From a checkpoint of a small mixture-of-experts model trained on Wikipedia: a variant of SOAP for the experts, 4507 steps.
Below are experts of layer 6 (counted from 0) of a mixture-of-experts language model. Rows are named router (the router's row for the expert), down (a neuron's output weights, with its number) and show model dimensions 0-63. Each number is 200 + 40 x the weight over its row's rms, rounded and kept within 0 to 999.
After each expert's rows: a language model's description of what the expert responds to. This comes from a sample of Wikipedia text that the model never trained on.

# expert 2
router,219,216,171,196,180,211,272,128,136,244,193,261,184,193,219,181,211,150,217,162,226,189,258,197,166,233,218,252,287,114,186,212,199,234,178,108,201,208,229,224,195,184,209,167,222,154,225,209,288,232,121,211,199,129,144,224,151,193,242,143,246,232,241,225
down4,132,216,191,227,194,170,263,166,181,235,200,253,245,254,225,226,255,229,265,187,228,206,162,173,237,153,229,165,147,162,110,212,166,190,232,138,223,150,231,214,286,186,196,193,274,171,194,207,193,203,189,171,226,173,189,160,191,192,128,231,223,214,244,195
down5,222,229,247,205,158,217,194,218,225,147,220,209,256,135,173,198,190,206,178,177,202,186,277,173,175,248,204,224,269,201,210,184,249,250,154,171,136,229,215,215,215,189,161,165,235,199,199,155,167,200,76,184,124,160,221,171,141,209,265,205,261,179,198,280
down6,211,229,165,156,130,219,221,280,247,267,220,151,179,191,131,226,207,241,219,184,151,201,188,195,153,143,161,210,225,179,183,234,188,197,218,142,198,231,234,281,218,202,174,138,195,138,180,203,213,223,190,198,224,246,238,218,221,247,245,215,185,157,185,186
It responds to: Determiners and possessives

# expert 17
router,224,218,203,187,167,191,258,104,228,206,137,233,235,175,295,208,205,211,182,189,196,184,215,156,162,266,197,157,188,271,185,201,202,198,252,189,262,267,198,255,166,209,139,197,315,149,189,238,147,214,195,218,147,209,281,207,230,195,143,156,231,160,156,214
down4,118,220,231,230,146,177,167,201,280,265,266,194,241,267,190,261,191,144,210,162,200,165,207,189,230,165,137,227,266,204,216,141,286,217,209,199,179,273,214,235,237,267,232,264,193,158,236,219,145,235,260,152,219,260,187,155,211,169,249,217,241,195,268,177
down5,270,181,232,136,201,266,175,218,210,204,194,170,240,185,186,242,159,221,239,145,158,231,152,232,218,137,205,306,224,258,178,196,186,225,241,122,180,192,215,144,127,219,226,239,174,208,232,254,214,280,78,177,230,231,164,217,141,220,127,159,174,207,219,178
down6,188,201,129,268,192,228,223,194,191,257,194,202,240,271,164,214,184,159,236,216,199,209,244,184,229,193,189,228,247,176,116,208,246,304,100,221,199,183,271,187,229,202,232,235,203,193,185,203,210,216,205,234,201,221,225,126,233,174,189,182,185,179,203,231
It responds to: Head nouns, field labels

# expert 6
router,323,211,218,174,203,195,193,227,250,251,222,139,129,170,245,161,184,217,197,267,189,211,212,197,221,189,174,147,178,249,208,188,141,195,206,116,211,190,162,231,233,197,217,180,268,149,261,185,202,200,207,165,317,228,176,166,183,167,196,185,245,161,225,162
down0,234,182,188,222,229,200,180,154,179,200,173,167,216,226,194,73,190,141,102,187,182,188,178,169,216,130,215,131,278,200,153,193,161,188,163,193,255,179,191,173,169,151,202,242,166,146,172,199,242,239,222,139,144,121,243,269,220,207,327,232,256,255,186,229
down1,225,152,161,142,228,274,187,206,215,242,248,186,205,266,176,220,236,140,213,182,181,169,199,230,125,143,266,248,199,181,182,218,152,208,187,174,158,171,291,188,185,112,201,245,196,198,195,213,252,220,241,182,211,236,208,178,155,194,238,172,183,184,230,121
down2,223,278,211,174,207,188,284,203,157,224,180,299,213,117,236,140,230,159,217,200,225,185,171,119,202,228,260,206,243,123,234,188,195,162,195,137,225,206,264,150,222,209,208,230,227,196,232,177,166,246,208,213,164,195,235,200,223,192,176,261,200,211,249,235
It responds to: Political and social vocabulary

# expert 13
router,268,226,173,217,222,177,209,218,167,187,175,242,157,222,320,181,185,176,145,166,146,138,221,199,111,268,243,137,195,148,169,207,152,134,247,201,144,200,202,201,150,241,245,181,206,245,186,170,198,137,222,161,188,225,248,213,161,158,185,200,208,226,244,125
down4,111,240,210,224,170,175,184,150,218,197,221,229,164,65,266,177,246,237,211,231,156,209,154,169,183,177,248,159,168,210,199,193,187,274,265,261,237,193,157,159,206,192,213,205,213,147,187,222,290,155,182,154,148,202,205,291,206,200,192,271,147,264,217,190
down5,31,178,240,172,178,199,161,143,132,170,223,182,249,166,181,175,179,227,191,214,226,171,206,211,241,219,176,300,212,151,175,199,197,206,249,266,250,197,204,236,178,226,208,209,205,233,141,176,154,144,275,258,189,219,237,187,209,215,190,155,185,249,149,144
down6,167,220,183,215,279,205,216,185,230,190,118,202,124,186,151,192,139,246,204,200,152,224,254,155,160,91,254,179,231,292,209,165,249,159,158,226,196,213,226,167,233,125,174,249,250,233,227,235,126,191,215,151,213,195,257,220,254,279,154,257,193,163,197,213
It responds to: Sports and infobox terms

# expert 29
router,178,135,222,224,134,196,214,220,244,252,226,256,184,227,247,165,186,264,184,147,185,153,227,192,235,260,159,192,173,268,254,228,220,215,209,201,250,165,251,255,143,185,171,171,185,215,235,321,237,141,202,231,188,258,213,170,236,177,233,197,222,186,224,192
down0,186,199,217,159,161,268,231,177,198,215,209,197,244,236,219,261,191,155,235,193,169,203,156,84,151,229,173,168,138,194,175,182,178,229,197,241,234,215,182,139,183,180,227,177,172,186,175,265,247,194,196,179,211,251,198,180,265,186,233,169,137,148,165,256
down1,153,172,193,218,199,199,199,217,196,218,224,173,263,196,208,168,210,211,206,237,153,244,140,233,123,174,138,182,179,225,152,252,175,224,152,192,168,199,256,159,231,190,148,180,197,246,316,216,295,243,147,177,214,187,197,186,154,165,224,94,256,157,201,246
down2,205,173,214,184,165,233,149,257,217,203,156,154,194,278,238,167,257,249,209,213,206,195,211,254,214,190,192,172,131,208,224,158,265,227,196,123,235,179,210,257,196,166,145,143,204,179,247,210,187,293,188,224,121,201,173,219,251,204,215,245,188,182,242,177
It responds to: Dates: months, years

# expert 26
router,155,269,246,214,195,199,175,223,239,102,210,267,213,230,193,201,177,172,243,152,198,254,181,214,187,162,266,84,193,263,271,199,216,169,192,237,228,198,190,213,196,236,185,231,246,196,183,274,254,205,293,205,213,188,214,216,290,197,239,166,149,215,203,122
down4,170,124,183,213,169,218,209,166,170,248,151,188,153,222,242,144,215,145,195,166,194,221,160,218,166,169,234,236,186,215,237,225,148,214,168,164,197,208,189,193,157,177,213,228,162,231,143,169,243,165,167,149,219,232,205,187,173,133,216,248,179,185,282,251
down5,169,200,188,213,111,192,214,205,230,338,177,191,258,238,160,243,187,155,187,173,177,171,210,198,191,137,175,141,173,170,202,202,248,128,160,172,180,130,228,222,226,162,205,197,231,232,119,234,189,136,184,202,229,249,232,286,145,205,188,186,208,231,260,230
down6,191,313,161,214,183,184,213,215,209,233,191,225,290,254,197,228,148,190,249,234,240,201,174,144,145,188,142,110,163,204,225,154,203,233,254,190,206,201,199,202,174,174,195,191,155,259,229,303,200,197,270,215,199,194,269,213,260,208,183,181,213,210,195,175
It responds to: Prepositions

# expert 5
router,274,223,199,282,220,227,203,213,231,183,157,138,136,143,226,248,180,218,181,216,210,129,246,245,271,193,193,109,186,214,116,213,231,166,208,102,237,164,227,193,151,185,214,195,229,156,207,183,147,182,191,231,167,110,148,140,273,231,190,239,216,255,235,217
down4,201,201,190,221,199,256,201,164,231,202,265,235,194,203,187,157,211,173,167,235,150,179,180,182,159,237,216,275,222,180,190,184,214,217,180,191,165,237,223,134,205,214,250,247,153,205,166,163,218,209,216,231,201,223,228,235,197,200,181,172,279,228,177,264
down5,198,204,174,249,211,216,177,245,215,180,196,284,192,207,240,232,213,198,158,195,229,242,221,156,193,281,155,213,180,267,184,203,267,250,244,152,224,127,190,216,228,188,214,208,206,138,193,249,193,140,144,208,236,199,121,176,228,165,221,254,179,183,205,251
down6,241,219,219,213,154,220,205,222,187,148,162,158,165,189,255,148,213,181,156,134,178,112,208,177,143,195,215,191,97,244,189,218,246,182,163,149,256,248,194,232,103,309,195,182,229,261,231,177,136,203,194,186,199,185,107,220,227,203,190,188,148,241,237,212
It responds to: Opening parentheses, quantities

# expert 3
router,275,279,195,252,217,219,176,167,120,145,189,143,161,207,154,162,217,201,217,132,206,151,249,215,226,267,212,230,232,152,194,206,223,229,198,251,169,198,238,218,246,188,220,166,185,198,168,215,187,210,262,166,260,191,206,280,160,249,200,235,205,250,203,239
down0,246,233,230,198,164,197,166,191,207,254,190,201,172,211,212,253,224,183,307,223,226,213,161,202,174,173,170,261,213,165,258,222,155,150,172,256,211,165,213,214,196,250,205,214,225,207,250,156,132,199,229,190,249,200,227,269,233,129,173,240,196,167,179,221
down1,187,267,215,206,262,164,225,254,221,148,184,159,210,288,246,191,115,224,272,161,127,240,275,172,230,205,257,193,238,187,250,222,245,212,147,259,250,194,189,175,212,168,223,224,130,226,173,162,232,187,131,261,219,239,206,300,262,134,230,196,178,254,149,271
down2,178,132,247,173,209,274,170,187,195,200,226,113,228,234,291,177,206,238,173,157,183,217,204,222,221,104,184,195,220,206,165,236,241,166,257,189,135,182,243,256,151,146,201,187,163,165,171,276,165,234,162,227,208,272,211,173,137,173,177,197,293,241,208,173
It responds to: Name word pieces

# expert 9
router,143,189,213,139,166,136,126,184,151,199,230,196,152,163,191,205,191,209,227,304,183,240,139,163,137,241,247,167,175,74,204,144,142,286,181,281,176,237,167,164,247,197,226,180,240,151,280,165,147,144,189,227,153,207,226,241,247,227,198,214,209,161,247,249
down0,210,184,197,267,241,160,239,174,234,155,233,212,220,296,236,191,147,219,204,185,162,245,174,211,150,252,240,161,241,205,204,196,212,192,191,183,166,181,122,199,124,211,215,178,155,286,153,135,167,198,154,197,241,233,129,229,181,251,257,250,232,224,195,187
down1,102,186,236,152,206,183,138,213,249,167,185,255,113,170,200,237,185,223,177,181,233,176,212,233,211,153,209,263,156,150,217,128,220,233,218,164,273,147,279,234,176,214,177,244,248,206,320,176,187,234,143,187,179,187,186,166,201,201,113,182,202,247,210,208
down2,222,197,205,199,224,231,296,226,186,214,193,177,211,175,243,191,168,201,204,205,207,195,217,144,200,231,207,148,230,197,161,208,203,155,100,195,212,123,177,183,222,193,164,239,166,205,200,149,249,246,252,162,170,194,190,167,207,175,232,191,186,137,242,165
It responds to: Sentence-opening words

# expert 23
router,177,221,237,215,236,195,188,207,274,155,260,173,208,265,159,181,269,217,171,150,223,213,169,181,175,201,248,191,238,181,202,237,169,282,188,210,130,153,250,184,139,175,213,155,166,240,167,204,227,185,213,213,276,243,185,239,176,244,257,205,218,234,223,169
down0,186,249,202,190,208,212,152,183,121,136,186,196,197,258,124,138,269,191,237,185,185,193,125,193,190,244,199,111,256,183,215,145,128,197,200,185,152,158,194,186,179,198,251,151,198,220,175,212,309,179,179,201,241,141,309,197,199,259,218,262,226,220,257,229
down1,244,242,172,216,184,213,205,192,95,147,215,232,176,236,133,214,138,204,227,185,236,174,150,206,209,185,251,216,202,238,218,200,203,165,218,116,218,190,182,195,185,228,241,133,185,278,173,191,193,206,246,161,225,222,267,216,239,161,178,209,198,182,245,201
down2,170,156,193,219,209,116,191,134,231,166,194,174,267,217,134,131,159,214,272,175,191,192,233,196,176,195,190,180,156,259,196,192,202,268,210,204,242,183,241,223,86,153,156,203,190,134,290,213,214,225,194,244,160,177,206,193,188,236,178,249,146,239,274,168
It responds to: Taxonomic and foreign endings

# expert 25
router,251,220,218,218,175,245,203,200,152,228,226,234,180,160,232,198,152,226,251,327,215,239,185,215,265,201,176,262,151,214,125,165,212,215,261,202,249,184,195,208,247,201,188,220,271,202,233,202,155,203,163,208,191,182,188,206,279,189,223,231,165,212,153,177
down0,253,204,223,281,175,263,168,216,175,187,220,228,151,153,198,283,141,250,159,182,177,123,215,216,234,160,254,188,251,149,201,166,202,236,213,242,189,187,178,162,190,141,157,185,167,118,242,158,314,266,170,215,184,205,209,204,216,176,162,218,196,210,172,210
down1,153,215,148,324,170,175,192,202,183,197,177,230,113,172,244,219,103,199,224,230,213,182,227,204,166,214,181,218,118,196,196,224,201,196,137,154,244,169,174,231,193,197,212,200,303,178,246,134,187,152,262,243,221,182,219,166,194,247,199,215,198,177,197,204
down2,179,188,225,168,156,228,224,178,191,207,175,174,196,190,262,187,221,207,231,242,215,219,285,206,210,180,162,223,160,252,316,160,202,203,276,257,146,237,204,241,142,227,167,288,60,219,253,190,136,189,239,184,236,171,265,230,154,199,225,179,259,154,267,267
It responds to: Section heading starts

# expert 14
router,181,190,117,239,222,220,308,130,189,157,179,175,266,166,130,186,191,223,258,207,223,198,193,184,199,173,148,310,233,194,206,153,149,255,183,195,161,190,171,191,170,210,197,205,238,195,226,145,160,219,227,187,203,127,198,198,207,220,211,202,163,196,167,256
down0,187,155,162,237,192,235,241,199,169,235,144,151,206,189,184,169,149,182,188,250,189,153,145,210,271,205,219,145,158,209,183,222,222,235,215,212,283,115,221,176,151,152,163,234,162,190,211,204,182,214,234,261,230,203,201,167,282,228,244,210,178,220,286,197
down1,154,291,288,277,251,157,257,239,269,178,169,155,257,246,212,188,227,191,254,195,261,195,158,189,146,214,214,206,271,157,183,175,205,191,184,186,258,137,230,193,167,212,138,249,207,189,129,304,260,196,204,190,285,266,176,232,156,181,160,230,164,157,221,214
down2,266,166,136,208,222,215,172,204,250,195,210,188,257,156,217,235,205,237,208,200,252,120,157,176,215,237,140,199,151,240,299,181,192,218,251,196,173,237,122,249,197,166,235,263,199,219,215,163,224,254,160,194,204,182,233,195,215,190,253,236,292,149,197,158
It responds to: Word-initial fragments